From a checkpoint of a small mixture-of-experts model trained on Wikipedia.
Size: 8 layers, width 384.
Experts: 1 pick a token, a sigmoid router.
Below are experts of layer 5 (counted from 0) of a mixture-of-experts language model. Rows are named router (the router's row for the expert), up (a neuron's input weights, with its number) and show model dimensions 0-47. Each number is 50 + 15 x the weight over its row's rms, rounded and kept within 0 to 99.
Before each expert's rows: "mostly gets" lists some tokens that are sent to it at least half of the time. This comes from a sample of Wikipedia text that the model never trained on.

# expert 19
mostly gets: " was", " is", " became", " be", " being", " under"
router:79 43 74 39 57 72 32 56 38 40 51 73 87 55 67 49 56 69 40 57 50 50 47 45 90 51 17 67 64 43 50 25 47 62 21 70 42 57 28 51 43 70 45 53 34 46 45 61
up0:77 36 61 39 64 49 32 61 39 53 62 60 55 64 70 35 47 53 67 46 40 45 57 61 65 56 73 49 41 37 43 62 67 13 41 62 56 46 51 76 52 60 61 63 34 51 36 57
up1:64 56 32 47 46 47 47 69 26 56 58 65 50 58 41 59 65 50 75 65 44 63 62 52 46 61 51 24 41 64 50 30 37 58 44 51 25 56 36 47 81 66 49 38 61 50 50 47
up2:55 59 18 50 16 18 72 53 41 38 47 39 54 29 41 62 71 77 54 69 51 66 48 28 43 70 53 64 23 60 45 79 58 22 22 65 50 53 53 81 60 37 75 58 45 51 58 29
up3:57 47 37 59 71 57 38 40 67 50 27 46 51 31 60 63 23 53 65 73 57 42 23 41 79 56 62 74 34 54 63 39 57 66 45 31 74 54 52 35 45 50 78 56 36 54 52 45
up4:66 49 28 68 61 45 51 45 48 60 66 56 36 60 50 30 21 40 53 41 83 65 58 45 40 42 38 53 16 34 81 72 28 51 12 58 40 35 61 01 53 52 59 30 47 53 72 75
up5:30 58 58 41 40 34 71 32 57 22 80 47 49 62 36 64 30 46 69 42 31 43 70 21 62 51 56 41 45 13 33 33 31 69 19 31 40 44 38 47 73 48 67 39 49 56 21 55
up6:43 40 47 98 36 53 39 58 44 64 28 49 34 49 65 45 27 33 75 66 42 68 50 39 47 25 37 55 55 45 61 21 62 69 49 38 53 49 42 45 37 47 27 57 43 73 59 76
up7:54 43 36 87 55 62 61 39 46 53 59 52 33 47 68 53 55 76 29 48 32 65 49 56 51 68 46 66 92 80 30 43 25 42 47 69 43 57 39 50 37 74 62 47 53 65 51 42
up8:49 49 55 59 27 42 64 60 38 28 23 60 22 49 71 56 56 59 55 57 65 49 41 46 51 46 43 79 55 49 82 56 45 43 42 30 66 33 59 76 59 29 37 51 41 62 53 71
up9:45 28 14 32 63 65 49 96 65 65 41 58 45 41 33 43 39 35 65 46 72 39 40 41 42 63 35 29 41 33 47 99 61 21 49 32 41 52 61 25 68 38 51 45 61 45 52 78

# expert 3
mostly gets: ");", " ;", "%;", " W", ".;", "\";"
router:52 46 61 69 39 58 64 57 58 49 57 76 46 47 58 47 42 42 61 53 32 40 25 69 58 32 41 66 35 50 81 31 53 44 33 58 54 65 59 38 35 55 65 38 43 75 50 49
up7:50 50 39 54 45 28 51 79 71 32 65 56 73 43 59 74 45 22 78 31 46 39 35 43 64 73 59 34 48 49 43 31 29 41 73 40 54 37 32 43 74 74 57 56 51 40 19 38
up8:13 55 44 58 45 52 50 33 66 47 43 53 46 63 38 51 46 24 45 47 67 19 21 57 69 82 64 37 50 59 54 39 43 46 41 55 59 51 50 31 31 45 30 63 46 50 21 43
up9:51 39 68 59 43 30 45 52 34 20 50 68 34 18 44 29 20 32 46 71 34 08 59 38 49 52 47 78 47 39 56 30 76 48 38 23 27 57 37 33 49 48 65 73 73 65 55 76
up10:65 50 54 51 60 44 59 88 41 52 56 40 80 47 50 41 58 74 59 58 71 53 47 27 51 45 31 44 62 43 34 54 75 22 33 59 67 74 53 57 46 26 63 28 58 31 42 44
up11:51 49 41 22 47 48 40 32 94 64 47 41 59 46 69 49 34 38 60 32 14 58 41 44 88 45 39 73 66 46 48 38 50 21 57 40 64 58 47 37 40 69 40 42 58 54 40 79
up12:63 54 45 48 70 70 50 27 62 69 45 71 62 53 61 30 00 47 47 54 26 49 42 56 27 75 61 42 59 56 55 77 51 52 57 31 19 55 46 63 68 69 72 80 26 63 49 64
up13:33 33 66 30 61 42 57 68 50 81 41 69 52 32 47 64 53 68 72 80 54 80 44 55 59 40 11 65 47 47 58 54 66 40 53 24 78 54 64 65 47 41 66 30 61 57 75 69
up14:59 42 19 49 61 55 65 68 44 54 68 55 65 38 62 49 51 50 40 51 57 14 44 45 59 08 46 47 44 60 99 41 19 55 55 70 68 50 48 42 54 40 46 59 29 46 48 43
up15:66 29 42 35 36 35 33 63 76 48 57 59 74 32 44 36 68 55 72 46 36 34 50 68 60 41 32 26 61 40 66 52 51 47 56 37 38 13 62 56 40 50 50 40 54 44 80 70
up16:62 58 41 52 48 55 52 63 58 84 46 59 52 70 45 38 64 46 63 39 44 66 46 49 37 78 56 46 26 52 50 67 63 66 62 42 54 28 82 35 66 52 29 72 64 44 30 39

# expert 11
mostly gets: " more", " much", " less", " of", " most", " Of"
router:44 48 64 40 60 64 49 58 70 42 36 64 48 47 48 60 62 70 27 57 36 68 48 44 54 73 25 44 38 53 62 41 56 62 47 62 35 64 27 87 52 52 26 34 61 61 49 44
up7:56 61 39 61 37 53 43 43 63 69 13 55 40 61 55 50 28 26 41 46 48 61 55 69 35 44 35 59 32 87 39 73 39 47 46 40 35 59 69 59 45 58 59 11 73 16 65 48
up8:16 64 60 47 51 64 31 58 47 51 49 59 23 03 29 38 72 24 29 52 38 54 37 33 47 48 52 43 82 41 50 22 45 22 37 48 34 57 15 70 65 89 74 35 40 52 64 54
up9:35 68 51 28 46 40 61 58 59 54 42 24 51 46 39 60 48 55 68 44 31 54 25 47 50 51 40 43 28 66 30 50 53 36 38 32 35 31 41 62 32 23 38 38 52 58 45 29
up10:25 52 38 56 47 50 47 38 16 13 55 35 33 96 50 47 44 61 34 33 73 30 42 54 50 72 66 58 33 62 24 36 53 54 35 63 45 33 40 68 23 74 50 51 66 64 35 51
up11:59 50 90 37 35 47 60 53 36 47 14 63 41 73 79 53 42 74 55 74 49 41 55 72 38 29 46 58 25 64 31 75 61 46 40 89 23 50 37 42 53 60 39 26 17 65 53 50
up12:53 34 09 67 26 63 46 63 39 51 12 38 27 38 51 54 57 37 40 45 37 87 44 56 79 23 49 82 26 40 71 66 43 55 58 41 40 58 37 31 34 57 64 59 27 28 34 41
up13:89 40 29 57 65 54 31 63 51 37 64 57 56 62 57 44 62 52 46 24 76 71 74 34 65 46 49 57 61 38 59 50 32 81 60 65 38 17 57 61 26 37 43 44 53 52 41 57
up14:50 69 39 31 58 69 73 54 18 55 64 21 52 56 49 38 46 49 24 50 65 53 51 61 48 46 59 42 52 78 64 40 65 56 46 52 44 29 57 50 33 56 69 42 64 52 71 45
up15:63 17 62 85 34 33 35 50 51 42 33 65 57 41 40 42 24 64 36 40 48 20 56 65 23 41 73 24 58 40 50 62 14 49 59 57 26 55 32 57 35 29 33 46 32 58 54 33
up16:43 18 59 73 20 34 65 66 79 52 65 67 44 63 23 54 28 17 48 62 58 48 49 67 12 78 52 66 41 51 55 47 53 62 46 63 70 35 49 64 54 65 39 29 45 39 58 71

# expert 0
mostly gets: "==", "===", " ==", " ===", "====", "|"
router:58 35 72 17 52 57 62 57 60 55 41 65 39 39 45 30 56 63 62 56 76 49 58 65 66 48 47 47 42 38 59 60 48 41 56 55 43 55 70 59 41 39 57 33 19 66 56 21
up0:46 70 52 37 34 62 38 53 34 57 51 59 44 34 55 69 58 43 41 28 29 44 62 54 58 55 52 48 37 44 39 30 48 70 49 42 73 12 72 60 39 45 86 57 46 75 53 48
up1:75 22 58 58 34 62 55 33 77 65 59 30 34 37 69 59 53 61 42 65 19 86 43 62 44 55 59 20 49 38 51 47 26 50 61 32 61 62 59 54 58 33 32 68 53 38 44 60
up2:54 17 48 85 40 32 58 63 54 58 62 61 44 60 47 24 58 60 46 58 37 48 27 35 56 67 87 59 34 64 33 39 38 39 56 41 60 27 47 74 53 47 35 36 62 65 47 53
up3:47 79 78 94 74 65 35 46 70 39 45 55 46 74 68 38 16 39 66 66 65 44 52 55 98 42 59 37 49 51 55 60 44 52 55 41 53 22 28 43 42 93 37 88 57 54 42 61
up4:56 38 70 78 39 72 33 37 62 66 38 52 58 43 56 72 35 52 75 57 77 58 58 49 34 74 67 48 69 76 40 36 53 41 47 46 32 51 77 54 46 60 24 32 57 32 42 35
up5:55 48 74 55 35 90 25 15 51 57 55 53 44 62 22 37 54 51 28 54 41 23 38 30 21 58 44 55 54 73 66 59 47 61 61 49 60 78 64 36 38 57 37 32 42 46 45 78
up6:36 37 60 55 57 48 41 27 42 83 61 40 39 80 59 64 39 15 74 65 54 09 24 18 70 72 40 63 58 54 65 39 28 76 54 55 51 46 39 45 41 35 56 51 58 48 37 72
up7:68 63 41 76 48 31 53 74 57 59 48 37 58 37 48 33 53 37 52 42 53 40 35 55 55 27 46 34 54 44 34 66 56 65 48 26 77 54 70 30 47 40 45 26 41 58 67 43
up8:62 18 31 39 29 52 66 45 42 47 38 70 44 73 53 16 47 42 46 54 47 62 12 42 40 41 60 89 34 59 44 61 52 51 78 52 59 60 39 42 43 49 24 31 48 70 37 49
up9:34 43 75 37 74 56 48 32 36 62 27 50 56 61 61 49 63 29 18 78 78 83 46 39 37 78 47 52 61 41 40 49 38 63 40 56 28 39 57 46 29 46 60 66 56 43 69 52

# expert 16
mostly gets: "í", "ž", "z", "ș", "ár", "ng"
router:69 77 50 78 70 55 42 43 52 77 54 68 45 58 48 35 46 52 38 39 43 52 46 76 42 32 43 49 67 73 79 60 48 36 49 35 11 54 59 48 33 43 57 38 52 62 44 33
up0:40 77 66 58 20 56 31 86 58 52 40 55 71 54 46 49 38 70 72 44 45 36 50 46 61 11 36 42 29 79 53 46 74 60 43 48 41 32 39 42 59 51 66 31 26 58 70 67
up1:52 66 42 63 54 39 47 45 19 52 61 24 40 41 62 41 54 55 51 60 51 28 48 31 27 63 34 51 70 11 40 60 48 44 30 37 30 47 54 74 42 64 12 25 43 40 62 44
up2:17 62 62 32 49 37 48 51 70 65 48 43 22 59 44 59 46 42 72 43 84 20 70 52 44 62 28 20 83 41 63 59 41 45 69 36 68 59 50 65 40 45 55 65 40 78 58 47
up3:49 66 59 37 20 61 49 74 48 53 55 70 73 07 59 39 80 74 66 29 70 36 55 66 76 48 67 36 67 80 49 42 59 42 51 79 60 31 44 55 38 66 39 24 35 44 46 61
up4:31 71 75 34 60 94 50 61 35 24 61 81 36 51 61 58 58 41 41 45 46 52 62 44 39 24 36 41 59 49 57 52 31 71 45 61 39 44 59 76 36 79 62 50 76 54 51 49
up5:39 50 44 57 68 39 53 42 53 53 61 52 39 64 76 26 89 66 38 57 46 30 25 63 60 54 46 53 52 74 60 71 56 74 64 59 14 37 39 46 58 52 38 49 95 86 40 51
up6:58 59 75 72 24 54 22 54 01 50 72 60 61 44 33 46 44 40 34 41 71 30 53 33 27 20 74 67 75 41 40 57 59 32 52 45 27 57 36 85 54 77 61 54 30 51 44 52
up7:31 63 59 44 49 43 36 57 42 37 35 63 62 42 43 29 47 58 34 54 31 27 72 50 52 35 68 41 56 92 63 49 44 56 82 41 50 50 41 54 43 49 68 56 39 29 46 61
up8:40 45 47 30 64 51 70 47 29 65 60 52 49 56 30 60 69 26 28 69 55 55 64 49 36 53 56 30 34 51 40 40 69 59 70 48 41 67 42 47 72 34 17 54 48 72 55 34
up9:33 62 26 45 61 44 51 72 41 32 73 70 34 37 69 48 78 42 45 57 50 51 48 35 93 72 28 59 48 56 35 29 44 53 39 38 73 74 17 49 68 35 47 67 71 73 66 64

# expert 31
mostly gets: "st", "th", "rd", "nd", "ง", "ร"
router:73 35 44 82 56 49 62 48 29 46 57 48 35 72 55 07 29 56 25 49 65 25 50 55 37 58 55 36 37 42 62 50 52 55 50 54 35 47 39 55 40 39 70 32 46 56 54 49
up7:51 76 62 51 40 58 65 38 60 27 63 67 33 69 63 23 66 59 16 32 53 49 69 50 52 70 63 42 54 46 38 59 47 36 76 20 41 28 47 75 38 66 70 48 52 64 42 38
up8:51 71 59 71 58 49 48 60 82 72 34 55 14 62 30 72 59 58 45 58 54 68 56 54 41 54 67 72 69 21 44 28 53 21 34 52 31 54 45 45 46 30 76 54 51 49 43 47
up9:74 58 36 71 56 43 44 62 75 23 36 41 41 45 50 61 56 67 55 68 53 57 56 46 55 44 43 26 10 27 79 47 57 26 75 24 20 43 63 75 58 35 57 63 30 59 32 50
up10:66 40 44 47 49 63 61 58 35 54 46 50 60 31 73 47 86 41 57 82 55 44 56 29 27 49 59 64 51 46 49 66 48 18 70 55 38 69 38 69 61 75 43 53 58 24 51 28
up11:54 57 60 60 73 57 35 37 35 51 54 64 35 30 58 59 43 56 62 50 66 49 62 46 78 43 82 43 60 61 43 50 56 72 53 54 51 55 72 49 81 33 49 50 74 45 47 62
up12:76 54 44 59 75 51 83 52 43 49 52 61 71 72 48 40 48 43 48 38 48 26 27 61 53 33 51 65 59 45 61 39 45 62 59 80 66 46 44 66 35 59 55 27 35 33 49 31
up13:45 58 46 61 38 27 57 49 54 58 56 44 42 51 36 40 45 68 53 48 43 46 69 53 36 22 54 25 60 44 62 51 40 56 47 65 64 56 61 49 53 41 48 21 33 40 52 32
up14:77 53 67 41 57 49 35 45 40 50 64 30 52 65 56 66 75 61 43 44 42 57 60 61 57 26 39 42 65 31 55 51 56 39 33 37 36 53 45 53 50 14 68 50 18 41 44 37
up15:18 58 54 25 54 38 21 63 62 41 54 48 44 71 58 69 69 36 48 51 48 51 49 42 62 35 49 60 27 33 57 42 38 58 39 50 59 50 41 24 61 45 56 45 56 73 61 60
up16:42 72 61 63 83 55 52 49 58 71 56 60 56 60 43 38 32 47 85 82 53 43 43 31 57 85 54 55 59 28 55 48 43 58 24 67 24 45 43 50 97 51 31 47 55 40 75 47

# expert 29
mostly gets: " or", " &", " but", " and", " including", " at"
router:58 74 71 57 61 64 60 35 48 59 43 78 56 45 58 54 66 35 55 52 79 44 37 53 68 62 41 49 46 65 60 21 46 60 47 49 38 54 45 46 51 37 71 12 36 34 58 58
up7:54 61 56 54 44 40 26 72 60 62 51 79 37 41 58 52 42 52 56 69 50 25 55 50 55 38 44 28 38 20 32 83 32 57 46 73 69 40 29 56 69 57 26 34 71 45 75 52
up8:58 40 51 64 48 39 38 68 48 23 98 60 36 49 71 70 70 69 55 05 52 57 47 82 62 44 46 37 48 46 27 68 44 57 29 58 50 60 22 66 55 22 57 56 55 75 44 39
up9:56 50 59 48 41 77 51 48 48 64 43 74 57 59 54 39 85 48 63 67 73 45 47 46 55 65 49 65 43 69 51 40 34 61 61 78 51 51 48 21 54 55 45 49 55 45 26 51
up10:73 37 29 76 70 60 59 55 40 86 63 44 46 11 36 56 80 47 56 39 35 66 39 46 51 53 68 35 59 62 65 66 60 28 81 58 69 68 52 50 25 32 36 47 41 74 27 44
up11:63 50 60 62 51 41 69 60 48 44 50 32 62 07 39 58 61 17 34 56 61 55 66 44 44 73 34 84 66 48 43 28 34 42 54 70 56 71 51 39 44 44 38 48 56 64 44 63
up12:54 58 19 76 34 58 65 51 54 67 58 43 32 30 55 40 75 60 50 61 50 61 44 42 45 50 30 48 31 36 37 43 60 50 33 15 50 60 67 50 30 47 36 57 31 25 47 16
up13:48 47 71 60 56 66 35 53 37 44 56 72 45 38 37 38 53 41 39 55 66 40 32 48 33 74 78 66 53 55 62 31 33 61 56 64 47 58 65 43 27 59 39 36 56 40 58 69
up14:42 54 67 71 76 35 27 42 45 68 53 69 71 63 53 61 87 37 70 40 47 18 57 44 39 49 42 48 56 11 46 61 39 48 46 61 52 42 66 77 43 20 36 33 31 31 47 64
up15:26 79 51 72 58 52 47 63 06 27 31 31 60 34 75 64 52 72 32 67 46 69 61 49 34 35 09 45 51 31 48 46 50 28 40 45 64 39 67 55 75 63 49 30 45 33 45 58
up16:31 96 17 56 55 48 54 55 28 61 38 40 75 50 74 46 58 45 56 45 59 24 28 71 54 48 52 56 26 32 40 41 41 40 52 54 39 49 54 67 56 50 71 52 72 28 62 27

# expert 6
mostly gets: "\"", " †", " river", "$", " land", " plant"
router:59 57 57 77 48 69 44 51 55 69 33 57 45 41 41 78 46 82 25 49 45 43 51 40 58 45 39 83 51 59 65 70 31 39 28 63 30 61 40 66 58 56 34 57 49 52 70 58
up7:37 66 42 87 49 51 52 55 54 43 57 37 26 65 58 28 41 49 64 47 22 48 52 43 74 55 49 73 55 36 67 66 44 32 55 18 36 57 53 52 59 59 35 35 82 66 54 43
up8:74 67 48 55 50 60 71 58 50 61 51 55 64 49 57 27 76 57 45 74 56 51 44 80 11 24 50 60 33 72 51 62 60 32 99 34 54 51 58 57 25 32 49 54 63 46 80 71
up9:47 67 34 61 43 73 33 55 38 92 48 69 40 20 65 63 48 26 28 47 49 61 70 48 48 66 40 73 45 65 38 67 67 60 43 43 49 39 27 48 59 46 49 33 69 75 38 46
up10:60 40 59 63 27 47 40 52 60 51 72 38 22 29 55 29 24 47 46 49 62 62 35 49 45 41 54 53 52 45 46 61 35 66 75 67 50 56 59 55 22 40 54 58 44 41 69 47
up11:50 52 55 31 33 49 63 73 49 56 51 46 40 66 47 33 43 55 50 51 50 22 74 53 54 59 74 47 41 39 71 57 42 50 53 60 51 41 31 61 46 51 35 43 67 50 42 38
up12:42 56 50 38 37 55 40 40 41 29 40 27 64 64 56 73 44 65 69 66 63 56 40 60 43 43 57 46 62 27 55 67 47 52 62 84 63 52 37 46 37 45 61 53 44 68 49 89
up13:63 50 38 36 43 51 64 59 62 42 35 18 47 71 22 46 74 92 60 42 44 68 80 65 68 50 61 66 60 56 49 30 58 21 66 68 38 33 46 58 44 50 45 54 83 34 66 39
up14:41 59 36 73 15 40 28 32 51 46 41 56 23 47 45 53 34 62 57 35 66 32 20 26 55 49 52 71 30 41 67 62 46 66 36 64 62 69 47 44 22 44 43 58 61 81 61 61
up15:69 69 53 63 37 74 81 63 72 66 59 42 84 48 47 49 83 39 28 48 41 59 59 51 71 50 39 66 48 46 45 46 30 41 53 42 37 52 20 58 49 40 65 43 34 29 52 99
up16:87 42 47 50 46 48 49 62 58 64 52 68 60 44 70 49 70 33 60 62 64 45 77 48 44 55 47 61 46 65 63 46 54 29 41 80 58 50 37 74 64 44 31 68 55 32 60 54

# expert 5
mostly gets: " Votes", " FW", " MF", " %", " ±%", " DF"
router:40 53 47 48 83 47 29 57 60 63 57 46 56 46 52 52 58 59 34 75 58 34 42 87 75 27 42 69 41 57 54 66 62 48 50 60 69 47 46 53 37 51 14 51 94 61 56 39
up7:51 44 20 52 26 23 18 63 59 42 48 49 36 79 56 50 56 42 56 35 47 45 45 45 48 85 52 38 36 64 51 33 53 86 48 38 56 45 64 46 41 48 53 54 62 64 52 53
up8:60 52 55 44 36 72 50 58 83 38 26 70 45 46 45 69 60 37 65 46 39 35 46 45 25 53 63 61 60 55 40 79 58 76 39 43 57 62 52 47 40 57 32 47 55 29 57 36
up9:39 41 11 55 52 70 62 46 54 57 45 60 56 57 55 61 35 56 60 38 44 46 75 66 52 46 36 47 54 73 76 77 61 51 45 54 85 45 40 51 53 30 65 58 79 85 52 60
up10:75 48 43 39 28 28 57 48 43 42 40 57 55 66 48 56 64 48 40 60 57 34 47 58 51 63 32 53 22 48 57 29 58 32 43 72 27 58 62 71 94 77 26 64 69 67 45 55
up11:61 36 75 60 52 54 77 45 47 38 57 35 80 73 24 54 55 46 34 22 50 65 55 52 40 39 53 80 47 68 42 59 39 54 61 38 65 42 44 72 48 44 24 65 48 31 48 46
up12:33 56 51 38 56 49 25 38 58 64 48 18 57 56 36 45 63 58 23 66 49 31 34 57 50 41 46 69 55 45 54 55 33 44 35 37 48 33 34 73 60 54 49 56 37 47 38 50
up13:37 50 62 64 53 43 99 26 53 43 58 45 67 30 55 43 56 56 28 65 73 62 32 43 31 61 72 46 42 48 71 29 50 53 37 44 83 72 49 19 48 46 63 53 29 48 31 48
up14:48 38 32 47 64 52 48 28 53 46 57 41 34 66 43 59 31 59 52 27 37 56 65 60 45 67 59 24 30 61 53 47 47 34 71 57 47 68 19 68 55 45 39 55 41 43 53 19
up15:54 53 32 38 63 30 40 47 49 45 61 60 47 70 56 25 54 52 33 39 37 56 67 47 68 56 58 84 61 63 75 53 45 55 71 51 56 80 46 78 46 57 56 69 38 57 75 34
up16:44 38 43 53 56 51 46 47 65 42 69 39 53 70 71 76 34 67 54 60 29 45 66 57 51 40 41 18 52 47 41 83 45 30 47 64 46 51 55 48 56 75 43 36 33 47 58 66

# expert 30
mostly gets: " de", " et", " la", " du", " le", "re"
router:76 55 38 35 59 61 51 47 50 59 45 27 72 31 64 48 36 38 51 55 68 41 41 58 42 68 52 40 59 67 55 49 61 16 36 62 13 50 18 41 57 69 60 35 61 56 65 70
up7:43 31 55 52 47 62 67 54 39 42 35 82 51 72 34 32 66 35 51 47 41 72 80 27 49 67 55 52 63 58 78 26 36 48 39 49 24 43 43 34 40 51 60 37 55 60 49 48
up8:55 63 40 55 72 72 02 53 45 63 57 34 72 31 51 31 78 19 55 69 67 27 46 58 56 66 44 52 41 59 33 42 29 53 47 51 65 35 43 70 48 59 43 51 50 55 61 63
up9:40 76 69 70 33 55 36 49 92 86 46 29 33 49 66 52 51 45 52 82 65 54 44 72 39 63 58 16 18 43 29 25 67 42 64 30 53 37 61 59 29 45 60 66 39 64 55 46
up10:61 26 66 45 39 52 56 42 37 40 56 39 74 51 21 41 41 48 58 33 47 71 62 71 64 54 53 61 39 48 46 69 58 45 80 44 34 74 32 45 57 40 44 50 71 70 56 61
up11:39 54 41 53 60 47 36 73 46 60 66 65 66 57 66 52 29 69 43 70 57 64 44 42 40 50 39 55 49 48 58 34 48 63 51 44 62 63 71 36 07 51 55 48 73 48 57 50
up12:57 40 48 23 67 62 62 78 62 41 49 33 70 46 59 81 46 70 35 51 30 57 85 45 39 53 37 69 34 74 34 56 38 41 70 57 21 36 61 52 83 57 59 33 43 49 56 59
up13:84 42 52 48 21 72 56 62 62 38 41 34 57 39 61 50 60 46 27 59 43 55 60 28 61 74 16 47 74 73 65 49 50 26 47 48 57 49 34 46 32 38 35 42 44 37 64 64
up14:32 59 28 30 60 71 67 53 40 69 60 61 64 54 66 33 50 54 66 65 28 30 47 31 49 35 58 44 47 56 54 58 47 72 53 53 38 54 60 48 48 61 44 44 50 31 45 64
up15:44 29 30 62 72 55 64 65 41 50 70 35 54 68 70 50 50 67 58 73 58 40 30 60 58 80 47 48 60 61 48 53 63 43 42 76 35 54 38 86 64 42 66 54 54 59 73 05
up16:35 47 48 42 46 49 60 48 60 51 46 36 37 66 57 55 67 36 58 52 57 48 48 21 86 46 46 59 36 60 37 46 57 63 31 40 32 43 34 50 66 41 46 58 56 40 24 70

# expert 17
mostly gets: ".-", "sch", " Hild", " Operation", " Brigade", " PhD"
router:76 71 36 67 53 49 68 52 36 34 59 56 65 74 48 66 55 69 40 51 14 26 25 47 64 50 43 20 44 43 70 46 51 68 60 70 49 73 27 56 62 37 38 43 67 46 56 54
up7:50 49 64 61 53 41 93 48 53 87 45 59 51 89 64 60 49 48 23 48 48 24 46 45 76 41 67 78 56 51 56 67 41 74 65 66 80 28 56 27 32 41 37 36 53 46 22 44
up8:24 55 51 22 47 43 43 48 36 55 48 24 46 59 56 59 40 80 43 44 41 50 41 85 77 51 47 57 43 37 37 25 57 67 58 41 61 89 26 59 32 61 42 41 38 43 62 52
up9:43 50 45 71 63 28 32 72 63 63 52 43 48 29 44 66 35 45 48 28 57 75 39 37 60 41 60 17 58 74 32 47 32 31 50 59 52 42 58 54 54 40 31 60 42 39 71 81
up10:53 33 55 36 60 24 55 46 24 34 52 04 35 68 35 34 67 52 56 81 46 38 60 70 33 46 50 46 63 52 64 54 68 43 48 45 39 51 45 56 59 58 56 29 69 44 57 49
up11:19 64 46 50 76 46 61 53 70 34 81 56 31 36 42 59 52 49 37 57 66 56 46 41 63 79 19 77 46 68 77 46 55 31 54 58 54 71 58 84 59 60 36 56 68 69 50 49
up12:53 56 39 35 33 65 36 41 50 06 35 47 73 29 41 41 45 73 78 71 52 45 34 37 34 58 55 16 63 51 41 48 68 39 42 57 41 52 44 70 71 59 45 52 69 57 53 45
up13:16 61 39 62 53 71 39 91 28 50 47 56 80 43 60 35 64 73 46 52 63 30 62 73 42 42 29 54 50 66 48 63 37 59 50 46 58 51 81 48 47 51 68 38 49 40 48 52
up14:57 39 65 44 57 82 45 64 40 42 49 64 47 65 37 51 38 42 40 64 43 58 28 24 17 60 55 16 40 53 36 24 43 55 52 22 40 59 40 57 67 49 34 33 38 71 52 58
up15:57 54 43 66 47 55 42 36 63 58 74 82 27 58 08 61 36 41 52 38 47 39 62 36 42 47 62 52 62 42 64 75 75 43 77 79 64 38 35 56 49 57 48 38 41 52 63 23
up16:46 39 34 72 53 73 52 67 47 36 38 46 55 57 89 44 48 57 36 47 37 37 58 65 55 26 35 52 52 33 30 64 46 53 30 19 45 42 37 36 33 48 54 93 61 59 52 57

# expert 27
mostly gets: " that", " which", " this", " This", " same", " these"
router:54 49 59 39 61 64 37 53 20 74 68 50 65 37 54 45 54 48 80 41 68 46 52 55 69 74 39 49 39 63 69 50 38 55 28 27 52 33 28 52 43 76 38 48 53 75 72 40
up0:64 16 44 63 42 31 34 53 44 37 48 50 38 56 78 46 57 53 40 46 37 27 29 45 73 56 54 59 41 65 50 30 34 09 69 77 44 62 30 50 56 42 45 44 58 47 47 49
up1:48 46 25 65 51 44 53 36 47 53 63 70 52 30 55 51 52 52 34 53 34 58 29 39 36 44 62 46 52 63 23 63 41 36 53 69 53 53 38 48 41 44 49 52 39 42 43 33
up2:54 40 26 43 44 31 36 39 52 52 18 82 56 58 51 42 59 57 27 71 59 51 45 39 65 49 36 34 65 28 53 38 30 74 66 55 54 76 70 28 52 60 39 29 44 37 32 69
up3:71 49 53 47 31 23 44 22 44 46 41 58 44 27 57 69 29 59 49 43 59 37 56 52 55 15 47 58 41 20 36 48 48 55 39 29 37 33 48 51 43 70 42 46 42 42 10 43
up4:42 41 88 28 40 49 22 40 73 44 72 44 45 45 67 46 64 39 20 52 69 43 23 58 37 60 59 43 60 30 52 73 55 48 66 75 98 47 16 47 84 26 31 58 45 66 53 64
up5:43 26 46 72 58 57 55 41 54 67 77 72 65 31 58 64 28 75 73 36 35 34 43 38 65 20 53 31 52 72 80 54 44 22 49 63 64 71 82 51 48 49 40 30 56 94 45 50
up6:56 71 20 50 47 38 33 68 35 52 58 69 50 64 56 31 56 54 18 54 60 27 66 42 55 54 59 54 58 60 77 48 56 54 25 57 51 77 54 37 36 66 33 46 45 56 65 34
up7:40 15 54 56 57 40 15 60 46 64 61 45 57 44 89 19 72 50 62 67 23 38 82 70 82 48 57 67 51 62 19 29 39 49 44 55 37 63 49 47 52 44 47 35 46 44 55 30
up8:26 72 72 57 45 55 61 33 62 65 36 52 49 35 43 40 58 44 64 57 47 48 26 25 08 56 32 28 55 71 36 40 42 18 64 37 39 55 44 45 59 34 67 53 82 57 53 69
up9:23 58 46 54 53 52 38 46 45 49 43 56 34 50 48 74 57 58 26 36 90 55 44 46 26 95 35 45 70 50 68 72 60 79 32 41 29 46 66 64 69 64 55 45 28 50 42 53